python train.py --n_layer=19 --experts_per_token=4 --moe_layers=[1, 2, 3, 4, 5, 6, 7, 8, 9, 10, 11, 12, 13, 14, 15, 16, 17, 18] --balance_loss=0.00714 --init_std_router=0.0065 --lr_router=0.000504 --optimizer="soap_variant" --grad_clip=1.0 --batch_tokens=131072 --steps=3554
Below are experts of layer 16 (counted from 0) of a mixture-of-experts language model. Rows are named router (the router's row for the expert), gate (a neuron's input weights, with its number), up (a neuron's input weights, with its number) and show model dimensions 0-159. Each number is 50 + 10 x the weight over its row's rms, rounded and kept within 0 to 99.
After each expert's rows: a language model's description of what the expert responds to. This comes from a sample of Wikipedia text that the model never trained on.

# expert 23
router:40 60 43 51 52 58 50 32 41 59 56 43 31 33 53 48 45 47 74 61 64 53 51 37 51 42 56 67 56 45 49 37 45 58 61 50 38 42 63 37 51 62 47 57 62 51 47 65 47 62 35 50 42 31 44 46 48 61 47 45 59 58 35 54 57 64 41 49 43 47 57 62 63 41 42 31 45 37 55 51 62 54 50 58 42 57 48 61 49 50 67 60 40 45 50 45 56 57 47 48 60 56 33 49 70 53 59 34 56 36 48 49 34 33 58 45 31 62 59 60 35 48 43 49 42 48 45 49 60 50 65 26 57 56 57 54 54 45 55 42 49 63 56 39 49 32 53 47 59 48 78 40 38 45 59 50 50 50 70 39
gate0:54 64 50 52 46 29 63 66 49 44 53 55 44 62 46 56 48 41 55 67 64 57 63 52 49 32 59 52 59 42 64 67 56 29 57 43 69 67 51 60 59 55 48 41 52 54 68 55 58 40 60 51 38 43 41 47 59 59 47 61 40 50 65 50 53 64 54 37 54 52 42 41 71 45 51 66 60 38 60 38 57 51 59 41 47 39 42 45 56 46 48 52 35 53 55 56 57 34 52 42 66 48 47 42 79 32 58 36 39 69 44 59 41 58 63 45 45 53 46 67 56 46 48 50 44 48 63 58 59 40 71 46 46 43 48 56 26 40 53 39 44 58 73 55 40 53 57 62 59 47 53 49 53 64 49 35 33 46 50 49
up0:62 34 57 54 55 64 51 34 54 47 51 44 35 42 41 31 53 48 31 63 60 63 42 55 54 40 56 55 47 48 87 49 41 51 55 55 49 58 64 58 53 66 33 65 54 35 45 63 42 67 34 45 49 48 55 45 45 46 44 40 36 64 38 53 49 44 58 60 35 52 63 57 53 66 47 60 55 66 58 58 46 41 39 49 43 57 48 51 41 46 41 56 37 31 37 61 44 48 53 63 52 33 54 52 44 41 55 63 57 59 43 40 58 57 52 50 56 51 54 38 57 73 51 30 52 50 66 54 71 44 47 60 50 43 41 63 56 64 66 50 44 35 47 58 48 33 44 55 56 44 49 53 43 46 35 57 35 51 45 53
Description: Names of universities, colleges, schools, awards and championships, plus nearby tokens in biographies, such as University, Award, International, Prix.

# expert 27
router:51 44 58 50 57 44 47 38 40 40 53 40 49 48 64 52 57 36 55 47 40 50 57 42 55 42 52 28 49 52 63 56 41 41 39 42 45 51 48 34 63 54 48 43 49 52 51 61 50 40 72 56 60 40 62 42 46 67 44 51 46 57 59 47 26 57 43 35 44 57 34 56 66 57 53 50 60 41 45 47 31 70 56 50 58 38 30 51 33 48 57 41 62 46 33 59 61 37 53 59 47 49 53 64 65 60 57 36 47 57 45 50 44 44 49 49 47 62 61 48 49 67 36 48 42 51 40 54 50 45 35 54 51 58 70 44 46 51 41 71 57 47 47 43 59 39 61 47 51 62 57 49 47 48 45 57 53 49 69 30
gate0:40 56 48 61 68 38 82 44 58 47 41 42 55 58 38 64 54 48 60 64 52 44 60 49 61 44 60 42 61 53 46 44 51 39 56 41 41 45 42 62 40 43 52 51 41 52 45 73 41 59 31 53 52 53 44 57 62 65 54 26 55 45 42 41 40 45 63 50 63 44 24 49 44 59 53 39 44 40 52 53 41 46 51 54 51 58 57 41 34 64 51 55 59 39 44 50 41 50 53 73 65 56 60 42 49 56 44 56 50 66 53 52 61 61 29 44 48 44 54 53 53 47 64 45 60 41 46 55 49 54 38 43 48 54 46 51 44 48 39 47 42 45 46 67 57 44 56 41 52 42 43 44 51 49 56 34 50 65 21 39
up0:55 64 43 47 46 42 71 48 41 34 58 50 70 68 51 60 51 63 36 46 64 68 60 31 40 40 59 39 48 67 42 52 35 53 38 38 44 67 61 58 49 46 58 58 63 68 37 51 72 54 54 67 48 43 53 45 51 55 63 54 42 61 44 58 43 37 52 44 49 40 49 46 53 49 59 54 59 43 41 55 63 41 46 49 50 54 58 40 57 45 65 58 46 50 49 60 55 57 58 44 42 57 56 35 45 48 46 44 61 56 49 49 54 48 40 34 52 37 46 41 58 56 56 45 58 35 46 42 36 24 36 23 50 51 42 55 33 47 48 55 51 40 33 58 36 41 43 39 57 52 37 60 43 56 57 52 59 50 47 39
Description: Words and punctuation in mathematical explanations with LaTeX formulas, like of the form, can be written as, if and only if, and $ or {.

# expert 25
router:48 35 41 45 42 33 40 59 46 51 47 49 61 45 49 45 44 70 37 46 43 59 43 36 36 55 41 49 31 56 43 48 27 48 43 49 55 45 44 56 45 51 54 63 47 42 23 28 49 50 51 32 66 52 53 41 55 34 62 49 48 23 58 60 55 51 49 52 52 52 46 52 52 31 61 61 55 70 38 80 59 41 69 59 46 57 67 54 64 48 54 68 42 60 54 47 44 45 47 54 59 49 42 44 48 56 45 59 55 62 45 56 62 60 67 39 59 41 39 40 60 46 53 68 53 45 51 43 61 48 68 37 37 36 37 54 44 35 54 50 48 47 59 57 55 74 47 55 60 52 43 32 58 33 53 45 60 38 48 66
gate0:58 66 33 51 50 49 38 46 50 52 54 41 69 44 54 48 52 37 50 51 48 55 47 48 62 40 59 53 53 52 49 51 41 57 51 41 33 31 48 63 32 68 50 72 43 58 61 58 63 53 55 55 67 36 55 53 61 27 57 52 51 54 46 61 49 44 46 36 72 42 51 46 67 38 46 57 57 45 51 61 28 55 59 43 45 39 54 39 59 55 47 50 29 46 55 61 35 60 54 57 46 29 58 57 55 64 49 54 69 42 56 57 47 45 52 58 40 51 63 56 48 47 58 51 51 55 48 50 45 57 55 37 57 65 67 46 52 59 48 42 54 40 29 44 31 55 51 41 43 34 69 57 40 44 41 59 58 65 47 68
up0:50 50 38 54 77 46 60 55 55 54 62 41 51 45 46 51 70 52 25 60 45 57 66 64 55 42 55 60 48 45 50 51 56 51 51 42 37 48 36 44 57 45 60 39 68 38 44 41 43 40 59 60 78 49 64 52 55 68 52 48 48 56 59 73 39 55 37 45 57 39 38 52 56 56 57 34 73 38 49 40 33 73 48 49 39 42 51 39 65 69 43 59 57 47 41 40 69 55 60 28 42 50 53 34 53 62 66 60 57 66 39 50 73 47 48 50 59 41 52 64 66 55 45 50 52 61 47 51 45 36 47 62 47 53 51 40 30 50 46 50 43 43 69 46 55 44 52 44 61 44 49 59 37 50 59 31 38 56 67 58
Description: Verbs, auxiliaries and negation in narrative or reception prose, often word-initial pieces, such as not, could, went, c(raves), op(ined).

# expert 4
router:59 36 56 46 47 60 52 62 46 39 40 44 61 71 38 63 47 59 39 35 56 41 41 43 52 37 52 49 29 73 48 48 46 51 47 36 59 55 45 42 50 64 44 41 64 42 43 40 33 60 47 21 41 64 49 43 49 24 59 58 50 34 55 53 62 47 45 68 47 72 49 33 42 43 53 79 52 56 55 55 47 39 34 53 31 49 61 43 68 59 31 47 48 64 36 51 41 57 49 50 39 41 54 40 34 58 45 61 42 39 54 37 50 61 33 62 60 55 54 39 51 57 38 46 51 54 42 59 66 64 55 56 49 33 48 46 72 38 56 50 61 41 57 60 77 44 51 69 55 40 44 48 73 47 50 45 53 52 52 64
gate2:47 56 63 53 48 58 51 65 46 48 54 47 52 56 46 53 45 29 47 36 54 61 48 38 32 54 56 52 47 42 52 56 41 52 53 51 49 52 38 48 48 49 35 53 59 56 50 63 56 43 52 63 42 56 37 60 73 54 57 53 30 31 32 40 62 48 51 38 33 59 59 54 42 38 58 39 34 36 47 44 45 56 61 45 52 47 63 41 46 64 53 27 60 46 58 41 57 50 49 56 62 59 36 52 49 49 63 51 57 48 69 46 55 53 47 53 41 45 33 39 58 28 65 55 39 68 61 30 48 56 74 62 52 18 62 50 59 38 69 50 47 51 61 69 40 56 40 54 60 46 56 48 57 44 46 73 43 50 66 61
up2:52 62 48 50 61 47 44 56 45 46 42 49 42 42 66 42 25 58 45 57 25 37 44 40 54 50 41 31 36 59 55 45 68 62 50 52 49 51 42 43 43 46 51 62 39 43 59 48 44 55 51 41 49 37 64 42 44 40 45 62 69 45 65 54 45 34 44 42 46 49 55 42 39 38 63 63 46 56 48 57 62 38 63 42 57 62 42 55 57 38 43 49 60 45 84 47 55 57 42 43 41 65 63 43 39 52 33 57 45 38 53 52 43 53 62 51 44 54 43 61 71 53 38 57 59 59 52 34 61 53 59 55 53 35 44 47 42 49 41 46 62 35 38 54 56 50 57 32 47 49 71 58 50 45 58 53 39 47 52 30
Description: Word-initial pieces of nouns and place names in war and empire history, such as s(iege), gar(rison), Romania, troops, army.

# expert 26
router:52 56 55 56 53 51 41 62 41 42 50 61 61 58 49 47 28 62 38 45 48 49 42 46 52 56 34 55 47 67 40 54 32 59 42 58 39 43 58 69 39 41 43 37 54 47 48 31 64 47 46 49 60 57 45 43 56 51 62 66 59 32 63 60 54 50 46 60 39 66 47 44 55 57 47 64 43 58 54 57 67 43 64 48 49 52 63 51 56 51 56 61 36 50 45 47 44 68 32 48 55 29 53 51 40 46 31 57 52 65 52 57 69 59 65 52 52 45 37 25 59 56 32 47 59 65 41 69 52 61 68 72 43 46 43 50 63 37 61 62 47 38 44 56 56 59 52 53 58 40 48 48 51 23 59 57 49 40 50 70
gate0:47 55 56 50 51 45 50 63 41 41 53 53 42 59 37 45 51 52 65 56 32 53 53 64 54 45 55 53 53 50 59 43 33 61 74 61 45 47 52 52 57 61 46 47 56 59 47 50 54 39 41 67 47 52 36 50 58 61 50 50 32 43 36 72 61 55 46 52 53 53 49 56 39 53 55 47 47 47 49 24 52 62 43 50 42 55 58 56 45 58 35 57 48 50 53 56 55 47 55 41 40 45 62 60 53 59 29 53 50 44 30 51 55 52 61 51 51 48 54 64 52 39 46 34 48 56 40 62 34 74 63 34 51 52 65 53 43 31 52 27 40 49 49 47 47 52 55 50 48 66 59 38 35 58 62 69 29 40 57 59
up0:44 40 49 50 46 39 35 42 40 40 32 43 45 36 59 54 34 47 48 55 63 55 45 51 41 58 54 56 41 63 43 44 53 38 53 54 60 46 63 58 50 56 35 49 30 79 51 38 58 56 54 50 45 65 48 56 42 50 54 42 66 58 61 33 32 49 46 47 44 41 65 61 39 29 48 44 47 43 45 50 61 49 34 73 50 46 35 57 65 71 52 38 55 38 66 52 50 62 43 58 48 49 55 59 48 43 52 46 40 35 50 52 43 55 65 71 40 62 42 50 53 55 49 47 48 65 49 50 39 32 69 56 45 74 57 31 37 52 60 55 44 44 45 49 41 49 55 30 56 68 70 47 35 50 62 46 34 62 35 65
Description: First pieces of split words, often prefixes like re, dis, comp, pre, co, followed by endings such as -ing or -ed.

# expert 0
router:51 58 54 41 40 40 67 56 46 43 39 28 44 39 42 48 57 54 55 50 48 52 40 57 41 49 64 59 36 52 45 64 40 48 50 65 35 55 45 36 54 46 63 31 48 64 55 53 36 48 64 62 35 48 57 49 65 36 32 44 57 54 60 56 74 58 30 51 44 57 60 57 64 53 46 56 58 51 55 35 33 64 38 56 36 56 49 50 66 43 54 47 44 52 47 59 43 52 39 48 49 67 60 32 71 38 55 67 48 48 44 50 43 44 46 52 66 59 37 48 66 44 31 42 48 67 52 35 61 40 47 35 48 52 59 34 53 40 46 38 52 68 66 44 41 49 43 76 49 35 37 57 46 60 69 58 73 50 47 44
gate0:49 70 58 36 53 56 52 36 62 64 29 39 61 42 52 47 51 58 43 55 35 42 56 54 38 79 54 41 46 54 53 47 45 63 46 55 22 40 58 45 49 45 53 37 43 51 44 43 58 40 30 40 56 54 42 32 52 58 64 47 62 57 49 58 39 49 49 59 36 58 58 58 60 43 54 52 41 36 29 53 53 67 59 47 60 53 44 66 57 35 38 59 51 52 39 42 41 58 63 46 44 41 58 46 43 37 43 50 47 51 48 53 51 43 50 22 39 45 33 39 37 49 48 56 47 60 40 55 66 71 48 44 44 53 60 38 59 61 49 38 44 55 63 59 41 61 62 42 48 56 66 44 18 43 46 52 40 58 53 58
up0:50 32 47 46 51 47 52 65 47 59 46 50 47 58 52 52 52 44 49 59 29 42 55 70 54 46 49 45 37 68 57 43 44 49 43 47 40 26 37 41 51 45 38 82 65 39 43 64 51 43 49 63 49 62 47 63 34 42 57 36 59 60 44 48 50 45 72 51 62 41 58 29 63 53 44 59 46 44 32 51 58 43 56 54 62 48 44 57 47 43 43 50 52 44 49 56 48 57 48 51 43 43 51 67 48 64 59 56 66 55 58 43 56 48 45 55 56 58 53 48 55 38 68 49 52 44 47 52 59 55 38 49 33 47 54 47 54 60 34 32 42 29 54 55 45 36 69 60 54 43 43 66 35 64 43 53 37 45 37 56
Description: Possessives, articles and kinship nouns in biographies, especially family relations: his brother, the daughter of, second wife, appointed.